python train.py --num_hidden_layers=14 --n_experts=64 --experts_per_token=4 --d_expert=80 --d_shared_expert=0 --moe_layers=[1, 3, 5, 7, 9, 11, 13] --router_score="softmax" --routed_scale=1.0 --balance_bias=false --lr_router=0.00073 --norm="rmsnorm" --optimizer="muon_variant" --max_seq_len=512 --max_steps=5942
Below are experts of layer 3 (counted from 0) of a mixture-of-experts language model. Rows are named gate (a neuron's input weights, with its number), up (a neuron's input weights, with its number), down (a neuron's output weights, with its number) and show model dimensions 0-127. Each number is 200 + 20 x the weight over its row's rms, rounded and kept within 0 to 999.
Before each expert's rows: a language model's description of what the expert responds to; "comes after" lists some tokens at least twice as common just before its tokens as in all text. This comes from a sample of Wikipedia text that the model never trained on. Tokens count by the router's weight.

# expert 27
Description: Digits with no space before them, inside numbers after decimal points, dashes or colons, as in 99.1, km2, 6–4.
comes after: ".", "–", " (", "-", ":", "/"
gate0,178,212,206,201,188,184,202,195,185,242,195,191,193,168,220,208,194,215,194,129,203,155,206,204,178,187,194,209,212,191,217,219,202,224,190,204,178,191,208,196,177,209,198,221,199,222,227,201,209,211,183,269,178,184,205,200,202,217,161,210,203,199,209,206,201,190,192,196,192,182,226,177,156,219,219,185,168,227,192,224,181,187,209,180,226,215,202,176,201,166,168,203,221,216,185,211,191,192,213,209,193,198,188,227,186,193,238,233,178,171,181,175,239,193,203,195,193,173,188,201,204,181,212,207,194,192,215,222
up0,205,226,173,172,179,151,208,251,224,165,201,226,200,213,192,212,199,202,211,211,200,183,195,169,230,224,194,211,205,168,198,195,192,162,209,197,187,226,189,210,164,186,190,227,207,209,200,207,210,212,181,172,154,189,201,208,217,208,218,183,199,200,183,192,195,204,219,199,228,205,205,239,210,205,203,200,215,181,199,211,230,224,221,237,192,211,219,227,196,208,193,207,207,147,213,234,165,206,173,183,194,193,192,200,234,228,197,177,215,218,173,215,211,226,208,200,211,224,155,206,216,184,191,200,211,195,167,182
down0,193,227,166,201,216,214,185,190,204,207,203,212,201,188,225,217,204,223,195,171,232,173,207,201,221,184,196,188,220,193,180,232,191,224,187,194,227,152,201,201,215,158,179,201,225,210,210,239,227,201,180,226,208,191,216,188,175,203,212,202,198,211,192,172,217,187,168,223,199,202,198,198,189,213,174,242,182,172,199,225,218,180,187,189,225,231,226,194,180,198,183,147,197,192,213,205,219,191,157,191,180,197,213,187,232,211,183,207,223,189,229,212,181,197,174,213,215,196,171,197,228,191,227,159,183,223,232,163

# expert 53
Description: Pipe separators between cells in numeric tables, markdown header divider rows, and semicolons or dashes separating list items.
comes after: "\n", " ", ")", "%", " 0", " 1"
gate0,172,191,228,199,197,223,222,187,173,187,185,195,184,158,158,197,200,194,200,164,188,215,198,208,202,219,209,189,176,201,183,219,206,188,197,167,205,175,170,168,195,242,182,184,202,195,219,190,234,209,177,216,220,219,197,222,192,185,190,207,191,156,213,188,195,164,187,254,218,212,192,198,190,193,194,193,186,210,217,197,193,225,197,189,197,199,210,187,203,253,197,168,209,198,206,223,203,235,179,244,204,195,226,197,167,186,178,220,221,198,205,232,193,200,155,224,174,163,194,216,222,203,197,166,172,184,214,208
up0,194,211,196,172,227,210,189,200,208,202,203,214,204,200,202,207,222,142,148,230,170,165,217,161,186,188,228,223,246,184,167,205,208,217,244,197,153,220,183,204,182,185,169,205,192,177,191,196,192,183,197,175,175,225,187,174,223,206,194,199,231,189,213,195,198,170,208,197,180,204,170,227,183,197,210,225,210,203,190,226,168,218,190,215,166,169,192,176,169,200,190,215,189,210,208,200,186,205,169,187,178,174,202,203,254,211,184,242,183,227,188,203,223,196,218,202,220,204,194,215,196,193,161,187,174,166,210,200
down0,181,199,202,189,159,206,202,227,177,183,165,211,178,229,170,229,175,195,191,192,202,175,195,214,200,188,216,194,205,196,214,221,211,217,244,202,190,217,214,216,238,191,210,208,202,217,185,188,170,213,203,180,206,209,178,221,195,212,190,188,171,210,206,195,187,197,224,185,214,213,190,207,210,211,203,185,204,194,225,175,220,243,238,198,190,152,209,242,223,200,178,180,197,165,195,215,195,202,174,175,200,226,222,230,208,220,163,198,223,230,170,206,179,231,195,218,222,233,219,191,211,197,210,208,197,181,206,193

# expert 56
Description: Pipe and semicolon separators between numbers in stats and results tables, plus headers like Total, Votes, %, Pts, Apps.
comes after: " ", " 0", " |", " 1", " 2", " 3"
gate0,212,212,215,218,224,176,214,164,241,251,193,238,218,203,250,179,225,186,234,202,236,207,206,183,202,218,216,195,175,194,202,214,171,200,187,163,181,189,213,195,170,213,224,195,191,198,198,211,214,206,179,211,192,219,232,204,203,206,183,203,173,213,208,155,196,173,204,134,195,213,203,191,215,212,206,218,189,230,205,242,211,203,218,189,177,187,215,224,204,200,184,185,199,179,202,202,171,196,214,202,192,200,191,243,210,216,186,199,156,215,247,209,178,228,204,194,173,196,201,220,216,173,195,173,200,213,205,231
up0,200,206,190,214,181,190,202,184,211,171,179,214,181,197,232,207,177,223,201,238,197,188,218,210,220,174,183,166,226,216,178,232,215,174,190,206,198,198,209,201,209,181,192,180,209,199,225,189,187,202,202,204,153,209,209,187,219,201,211,205,183,229,207,189,164,184,227,223,217,178,209,179,178,160,240,257,222,218,183,202,207,216,167,185,166,198,218,210,220,225,165,190,209,217,204,199,191,183,177,165,200,174,168,201,213,177,220,197,189,228,193,228,207,198,205,221,171,204,222,230,188,193,209,199,231,191,189,208
down0,189,224,228,197,200,176,217,200,185,213,200,191,231,189,220,219,201,202,237,181,166,191,185,199,208,217,192,202,210,222,218,204,163,178,207,208,217,236,250,207,167,185,200,185,178,168,205,212,212,239,204,232,190,187,197,193,217,217,225,189,171,223,183,198,201,194,230,213,179,193,196,196,162,233,201,195,232,240,167,207,168,199,178,188,211,192,212,175,187,168,206,224,193,254,193,194,221,239,179,196,182,155,176,189,185,159,230,141,212,212,190,227,203,209,235,212,184,217,198,218,194,239,189,204,200,216,165,186

# expert 1
Description: Years and the second part of date ranges in biographies and tables, such as 1891 to 1895, 2022–23, 2019, plus University, States.
comes after: "–", " in", " (", ",", "|", " New"
gate0,215,219,202,217,200,195,163,193,209,205,218,221,193,172,210,198,163,228,198,199,137,220,222,200,234,170,260,177,205,189,193,168,199,207,198,179,199,196,154,192,216,160,186,196,215,195,169,158,210,162,192,199,207,200,193,218,200,228,200,230,193,227,201,193,173,193,202,207,207,222,181,180,188,212,188,174,186,204,199,225,204,262,224,217,222,210,210,172,204,185,213,179,191,206,188,192,206,202,201,216,223,194,200,171,168,194,193,214,163,197,188,255,197,217,193,224,152,193,215,212,200,197,175,215,202,233,206,195
up0,201,184,211,237,213,198,192,232,207,207,188,198,225,216,214,199,242,212,185,208,166,240,206,188,196,153,186,226,204,226,227,192,180,199,217,184,197,229,238,185,184,207,180,190,199,221,183,178,231,223,185,206,202,262,228,166,184,162,200,217,192,207,207,204,220,245,198,178,183,203,171,221,205,227,177,199,183,197,226,240,216,211,167,195,178,181,165,209,197,183,171,196,225,178,197,197,167,239,211,200,193,202,160,181,239,207,199,202,231,211,168,213,192,192,190,205,245,199,215,201,221,219,186,190,226,206,224,195
down0,206,212,143,198,203,191,203,205,188,199,189,204,196,187,224,180,186,193,180,242,186,256,220,183,220,144,213,185,251,182,199,181,221,201,185,184,171,210,208,216,176,188,195,180,197,180,239,202,223,166,248,182,218,212,202,190,200,196,204,198,198,188,189,201,193,204,230,198,188,187,208,200,179,231,205,161,150,209,153,223,205,221,214,179,178,201,203,189,211,198,237,194,173,192,161,197,197,200,212,199,207,195,208,198,194,177,205,195,211,202,151,186,200,188,232,181,200,153,218,209,212,206,175,226,219,190,165,199

# expert 60
Description: Hyphens, en dashes and pipes in score tables, bullet lists and compound names, such as 7–5, list-item dashes, Jean-Pierre.
comes after: "\n", " 6", " 1", " 3", " 2", "\n "
gate0,190,199,215,196,211,217,180,187,209,204,156,193,219,208,206,170,196,195,171,247,192,189,218,203,194,195,200,200,177,192,178,177,213,213,227,190,217,205,206,184,189,193,243,157,202,210,190,186,225,216,163,206,207,235,206,196,186,189,214,236,203,223,186,202,189,208,229,235,201,179,178,215,196,218,211,212,212,190,195,200,203,206,226,216,224,192,193,190,237,224,249,224,201,175,220,191,184,209,177,216,176,203,191,213,181,191,190,208,207,194,238,165,188,183,212,180,187,205,205,175,197,238,211,185,186,176,234,190
up0,200,205,208,191,202,186,218,190,163,231,156,208,189,194,200,201,188,197,201,215,208,188,208,217,172,195,165,199,174,183,189,187,168,181,189,217,208,196,190,207,213,181,205,175,180,194,215,232,193,224,165,194,224,223,216,208,174,187,193,184,220,213,165,198,203,181,182,199,197,182,227,206,225,177,204,173,193,198,189,200,157,169,178,209,184,206,258,164,208,210,201,221,187,215,196,230,247,197,224,218,214,263,195,201,210,221,156,205,183,218,202,211,225,208,198,219,187,199,198,157,225,195,210,189,184,209,184,199
down0,230,202,225,215,164,191,219,223,193,171,198,192,189,201,175,183,204,205,224,201,203,192,185,196,232,193,213,221,184,204,185,214,170,201,203,197,213,230,203,208,199,231,223,207,201,189,224,226,224,229,195,221,197,156,162,193,183,209,210,210,189,231,230,237,190,182,209,234,206,204,192,213,219,205,219,182,202,220,195,174,188,200,203,192,214,193,263,213,218,190,200,190,183,223,159,197,179,222,187,213,172,188,199,184,202,203,183,215,193,201,198,198,225,212,196,165,233,230,198,192,196,211,176,167,197,194,203,208

# expert 39
Description: Two- and three-digit number tokens and 000/00 in tables, scores, years and statistics, such as 100, 25, 1775.
comes after: " |", ".", ",", ":", "–", "°"
gate0,229,196,206,177,215,186,187,205,163,196,208,213,226,168,176,220,193,225,185,197,214,186,192,205,176,185,213,201,199,225,214,222,214,220,195,176,192,201,200,236,205,189,226,189,177,192,181,161,195,187,206,220,176,204,227,215,186,194,202,217,246,206,176,184,237,206,201,221,202,207,206,206,203,185,217,208,173,200,191,207,145,191,196,174,212,211,167,224,200,222,195,218,158,172,217,203,209,208,174,220,158,223,177,202,201,185,206,202,194,197,242,211,184,209,178,168,223,185,190,189,211,207,192,202,205,231,235,195
up0,202,205,214,188,198,204,171,243,191,174,160,224,210,250,214,199,187,227,203,211,177,175,193,164,199,199,217,205,218,188,226,169,195,189,179,182,173,178,190,214,227,210,200,200,221,225,198,177,189,192,200,208,190,196,241,206,191,221,194,219,208,195,221,219,151,190,201,213,170,203,173,203,196,234,221,199,228,211,206,154,180,195,198,195,217,209,189,174,187,207,171,228,169,204,189,202,206,185,171,195,205,171,228,207,199,215,236,208,176,187,196,205,169,250,231,186,217,209,180,223,213,205,198,204,214,227,216,211
down0,204,188,175,196,230,228,156,184,201,175,174,191,198,197,227,208,195,209,202,189,126,194,228,179,172,168,199,226,187,231,160,173,196,178,201,216,156,208,211,213,221,164,179,188,218,207,193,216,229,205,198,189,201,196,224,224,211,190,187,229,210,202,190,187,198,211,214,187,188,222,203,206,212,210,192,217,221,188,186,182,160,222,202,175,193,224,162,212,199,191,161,203,218,222,217,183,183,229,195,227,201,229,192,225,220,215,181,196,244,185,187,222,201,236,195,209,192,199,179,199,174,215,194,248,211,199,215,194

# expert 45
Description: Closing parentheses ending ages, regions or units, such as (aged 27), and country or city names like Canada, London, States.
comes after: " in", ",", " United", " New", " of", " South"
gate0,238,205,227,212,191,208,183,204,174,217,210,240,234,199,201,217,187,196,235,203,189,189,240,178,205,200,206,161,189,190,167,187,172,204,203,213,201,188,181,198,221,188,196,212,202,180,206,212,211,164,207,212,202,167,205,197,220,222,183,197,194,213,206,188,154,233,203,180,201,221,177,220,205,203,200,194,197,183,186,184,216,214,189,202,230,200,215,224,216,196,206,226,198,208,219,202,164,122,161,190,195,197,210,224,160,194,187,180,192,206,220,185,207,225,139,249,179,218,214,211,217,218,209,244,221,181,177,201
up0,149,164,176,173,192,200,180,207,189,216,201,178,198,191,206,197,191,251,193,165,206,179,163,180,206,203,213,203,189,209,236,223,212,231,208,164,212,213,205,208,209,243,220,157,212,208,192,204,180,188,207,175,213,183,192,206,210,242,209,217,214,189,218,212,204,209,202,215,196,198,211,227,210,229,214,227,218,214,240,216,210,188,242,204,189,193,179,193,211,154,186,197,167,185,203,153,213,229,212,198,212,242,191,234,232,234,218,180,184,183,204,237,163,197,191,188,194,199,214,205,201,173,189,194,188,219,213,164
down0,226,211,246,180,219,197,188,190,211,196,202,208,237,187,155,210,195,198,218,206,207,213,198,180,196,197,158,181,198,200,199,192,204,180,224,172,195,206,167,182,185,189,208,179,159,193,207,203,198,183,193,186,199,233,198,162,199,213,197,176,214,171,199,187,214,212,190,199,177,183,204,217,187,199,203,197,201,172,193,210,163,192,213,228,195,181,207,190,192,174,223,177,169,220,218,175,240,225,192,198,192,212,228,186,213,211,214,181,161,222,217,221,181,211,213,161,208,179,192,180,159,168,201,194,229,209,217,181

# expert 48
Description: Subject pronouns and main verbs early in clauses, such as he, it, was, is, plus last, first, eventually, however.
comes after: ",", ".", " the", " in", " (", " that"
gate0,170,208,184,172,191,189,214,225,198,203,206,235,168,190,173,194,183,218,226,165,211,223,201,229,167,213,222,207,193,225,217,171,189,193,192,195,237,206,159,212,180,174,192,202,186,205,177,186,181,213,191,195,193,191,211,204,228,187,209,236,220,232,203,187,232,180,211,202,218,193,236,214,218,200,201,151,194,219,198,208,204,180,194,176,201,201,220,192,191,223,243,233,215,179,214,207,168,198,195,156,174,213,197,188,178,195,237,213,205,171,170,186,220,216,195,192,213,207,200,161,192,209,210,167,193,183,196,197
up0,194,202,204,174,184,193,177,221,186,215,185,210,178,196,235,187,235,162,167,210,199,195,175,204,180,199,222,223,208,221,208,187,184,178,167,189,189,189,200,198,182,215,180,197,222,182,204,184,200,194,227,200,233,239,223,188,202,180,247,188,188,200,192,173,203,208,261,235,155,204,181,216,177,210,236,179,183,206,191,193,202,207,213,221,231,197,193,221,214,226,200,205,178,193,206,172,213,227,201,153,195,186,206,191,229,187,208,172,225,201,201,193,215,191,205,200,213,222,198,191,211,261,188,194,204,178,159,207
down0,194,171,190,207,231,242,185,191,211,204,227,214,202,148,208,188,223,175,211,206,177,211,175,210,205,200,189,170,162,193,190,224,179,186,200,213,185,184,211,188,176,205,187,177,197,150,189,207,198,203,193,233,189,214,214,216,220,201,163,170,188,177,198,222,220,197,198,170,188,212,238,190,181,198,227,196,206,183,192,213,224,198,188,185,183,210,198,199,206,221,198,189,181,240,227,221,193,206,229,186,231,190,199,174,191,200,200,187,187,212,203,156,244,198,209,210,194,207,162,182,198,186,216,213,169,207,169,182

# expert 43
Description: Function words opening clauses, such as The, the, but, while, when, than, under, However, and commas, mostly in running prose.
comes after: ".", ",", " However", " that", " more", " due"
gate0,194,210,183,201,192,184,218,193,179,187,216,165,218,226,210,207,196,173,216,210,212,212,206,191,196,221,187,187,223,208,212,218,200,203,217,250,223,214,203,198,199,217,207,179,202,191,213,207,179,207,193,200,182,236,220,201,171,189,186,211,197,215,253,180,193,168,202,199,214,206,219,194,222,198,185,192,207,241,179,184,215,221,218,241,217,236,184,191,206,191,215,164,229,152,171,182,181,178,210,207,235,199,195,204,211,184,204,197,203,219,206,182,198,199,217,205,179,164,181,230,205,185,193,143,210,229,196,196
up0,213,218,235,197,214,242,198,205,214,161,193,197,210,182,191,180,217,195,187,180,227,182,181,183,197,213,196,176,199,203,205,195,164,193,192,198,201,203,215,214,171,198,158,198,218,178,233,181,183,209,243,182,217,203,205,194,210,176,197,190,179,201,209,197,221,218,190,210,194,182,224,220,189,222,209,209,224,191,180,177,161,206,206,204,170,181,202,211,192,178,208,232,205,183,195,196,228,214,165,181,177,212,205,214,221,226,221,207,180,206,188,192,162,206,196,200,180,214,196,196,171,235,215,252,200,190,205,208
down0,192,174,236,204,169,206,192,193,176,199,211,188,187,229,203,228,188,207,208,200,186,218,208,213,194,176,182,196,208,205,211,190,182,208,234,207,225,180,203,180,191,209,229,233,188,201,225,194,162,186,187,183,214,224,183,184,221,178,162,210,183,157,179,214,182,226,228,203,190,200,193,225,243,208,178,163,187,211,216,184,211,183,196,204,214,161,204,180,200,181,192,224,182,180,217,200,181,178,224,222,190,208,232,196,201,179,192,200,181,212,209,219,232,187,186,204,184,176,185,206,234,186,200,210,247,203,220,191

# expert 38
Description: Connectives joining list items or phrases, mostly and, also or, but, &, not, only, more, then.
comes after: ",", "\"", " N", "),", " A", "s"
gate0,193,234,205,202,176,189,200,190,184,220,176,212,210,185,177,229,193,216,204,195,195,222,195,185,200,190,184,222,165,203,177,213,215,199,236,224,209,188,200,214,206,181,179,177,183,199,158,219,210,205,212,200,195,235,197,210,243,217,198,215,224,169,171,233,174,215,202,186,200,194,189,204,226,192,180,214,223,185,211,189,206,189,165,184,197,197,185,208,221,233,206,198,206,203,210,200,194,218,194,227,221,234,160,213,206,188,167,179,187,187,180,191,213,196,214,204,215,177,193,211,194,205,201,168,212,212,218,207
up0,222,163,225,231,205,195,212,203,190,176,178,225,215,202,197,156,189,214,210,182,198,197,194,193,240,243,155,185,196,196,176,175,203,171,245,191,232,215,195,176,195,206,195,185,183,203,197,186,212,200,214,178,228,207,214,195,214,210,196,198,159,180,211,216,207,223,209,183,214,175,179,221,184,202,218,240,169,205,227,196,223,240,175,179,166,204,199,220,169,241,186,212,191,204,217,174,183,179,196,186,202,208,184,197,201,203,209,181,188,212,214,187,168,188,191,219,204,206,199,218,182,206,217,194,253,197,177,223
down0,203,214,223,187,200,193,248,179,184,164,184,194,182,190,201,175,206,183,215,197,245,219,208,186,229,187,221,186,229,161,263,186,204,227,222,175,203,243,178,183,180,179,196,224,189,212,237,181,199,191,250,211,164,212,195,182,208,175,205,203,214,209,177,214,169,186,196,197,191,184,169,169,174,224,201,208,207,190,192,215,218,196,217,214,200,212,225,164,202,191,186,209,178,227,209,226,211,235,206,171,179,233,206,206,209,175,188,216,220,200,217,221,201,240,182,197,232,212,173,243,202,222,208,231,158,212,200,215

# expert 25
Description: The prepositions in, In, since, until before dates or places, and small numbers starting table cells or scores, such as 1, 2, 3.
comes after: " |", ".", "–", " (", ";", "+"
gate0,242,196,228,183,208,175,174,200,190,220,209,217,216,178,187,198,217,209,258,194,191,212,206,174,198,199,145,168,211,232,209,146,203,211,165,171,219,200,212,209,230,197,202,213,203,181,198,212,194,240,197,196,198,190,196,186,186,200,213,265,199,191,181,193,195,186,183,187,198,222,205,179,204,217,179,214,187,199,193,196,200,225,194,203,223,218,199,205,194,199,220,194,204,192,185,204,219,180,177,169,185,184,212,166,240,206,186,222,180,203,212,161,169,185,182,234,187,216,183,205,192,182,183,211,191,217,232,193
up0,209,227,228,237,188,196,161,210,174,182,220,179,203,204,199,218,182,220,188,199,186,192,145,200,220,194,210,224,192,233,200,201,203,151,208,172,210,190,229,220,215,201,214,183,192,201,201,199,178,184,190,191,252,218,218,210,152,212,211,219,202,197,203,212,245,166,229,206,233,159,215,206,208,203,175,246,197,194,218,216,151,173,218,193,211,198,187,195,167,217,207,211,191,192,206,205,205,224,204,194,208,164,185,225,203,205,223,213,197,189,226,202,217,198,181,192,214,177,205,176,209,199,194,181,188,184,192,201
down0,206,209,190,172,237,231,211,227,196,191,178,217,203,228,219,235,168,161,178,166,224,188,204,205,228,223,223,184,207,178,188,219,185,208,206,195,195,139,209,211,193,182,217,222,197,213,213,164,201,182,174,237,213,195,245,195,220,144,232,214,215,243,191,220,215,206,203,211,203,233,186,217,213,199,199,192,176,170,171,191,218,222,198,206,199,227,199,204,200,221,226,203,220,193,182,224,240,183,174,187,199,200,175,206,211,209,189,202,214,220,200,230,199,192,200,193,131,174,223,201,204,215,176,199,189,226,183,197

# expert 21
Description: Opening parentheses after names or titles, such as (1959) or (King), and space-led digits starting numbers in tables and dates.
comes after: " |", "|", ";", "–", " /", " ("
gate0,188,190,199,217,224,220,190,176,181,208,220,217,193,189,187,172,175,203,224,208,226,207,161,230,170,232,226,207,184,156,198,213,209,185,192,202,201,222,154,217,210,186,233,186,211,229,199,234,196,174,218,225,217,221,214,194,200,189,186,198,191,193,182,196,148,196,216,178,216,218,222,218,205,230,235,179,199,196,192,215,227,217,223,181,170,215,205,179,186,210,206,192,165,196,152,213,214,186,194,169,187,195,188,178,204,180,205,226,227,209,228,193,178,230,217,221,208,239,195,199,231,229,173,216,232,213,240,225
up0,242,204,202,204,206,176,181,181,222,222,209,191,208,210,204,177,208,213,187,203,174,199,255,197,217,207,194,201,176,182,213,192,220,206,206,173,205,153,188,195,226,189,245,207,197,179,211,182,164,217,193,173,159,209,214,199,208,197,243,256,207,231,203,230,184,193,231,221,216,219,175,225,197,198,205,208,189,198,200,232,194,246,173,202,213,221,191,232,173,191,195,184,215,157,200,189,210,231,211,214,225,185,202,209,209,222,202,150,180,166,199,209,190,195,229,194,181,163,217,189,177,200,207,188,207,180,155,182
down0,201,195,194,177,173,178,212,183,220,217,206,197,232,196,183,205,166,196,204,195,226,222,196,239,187,168,198,195,180,182,237,219,200,197,198,194,241,241,247,169,195,202,224,174,215,189,202,199,203,229,220,160,213,208,208,225,189,197,211,250,165,176,202,188,186,155,236,215,169,213,193,206,189,181,170,188,209,212,200,203,161,213,201,190,183,213,185,210,175,236,226,173,197,174,199,226,220,203,213,229,212,193,171,200,176,220,175,164,179,224,194,203,188,216,202,160,205,191,227,230,195,223,183,197,182,166,170,176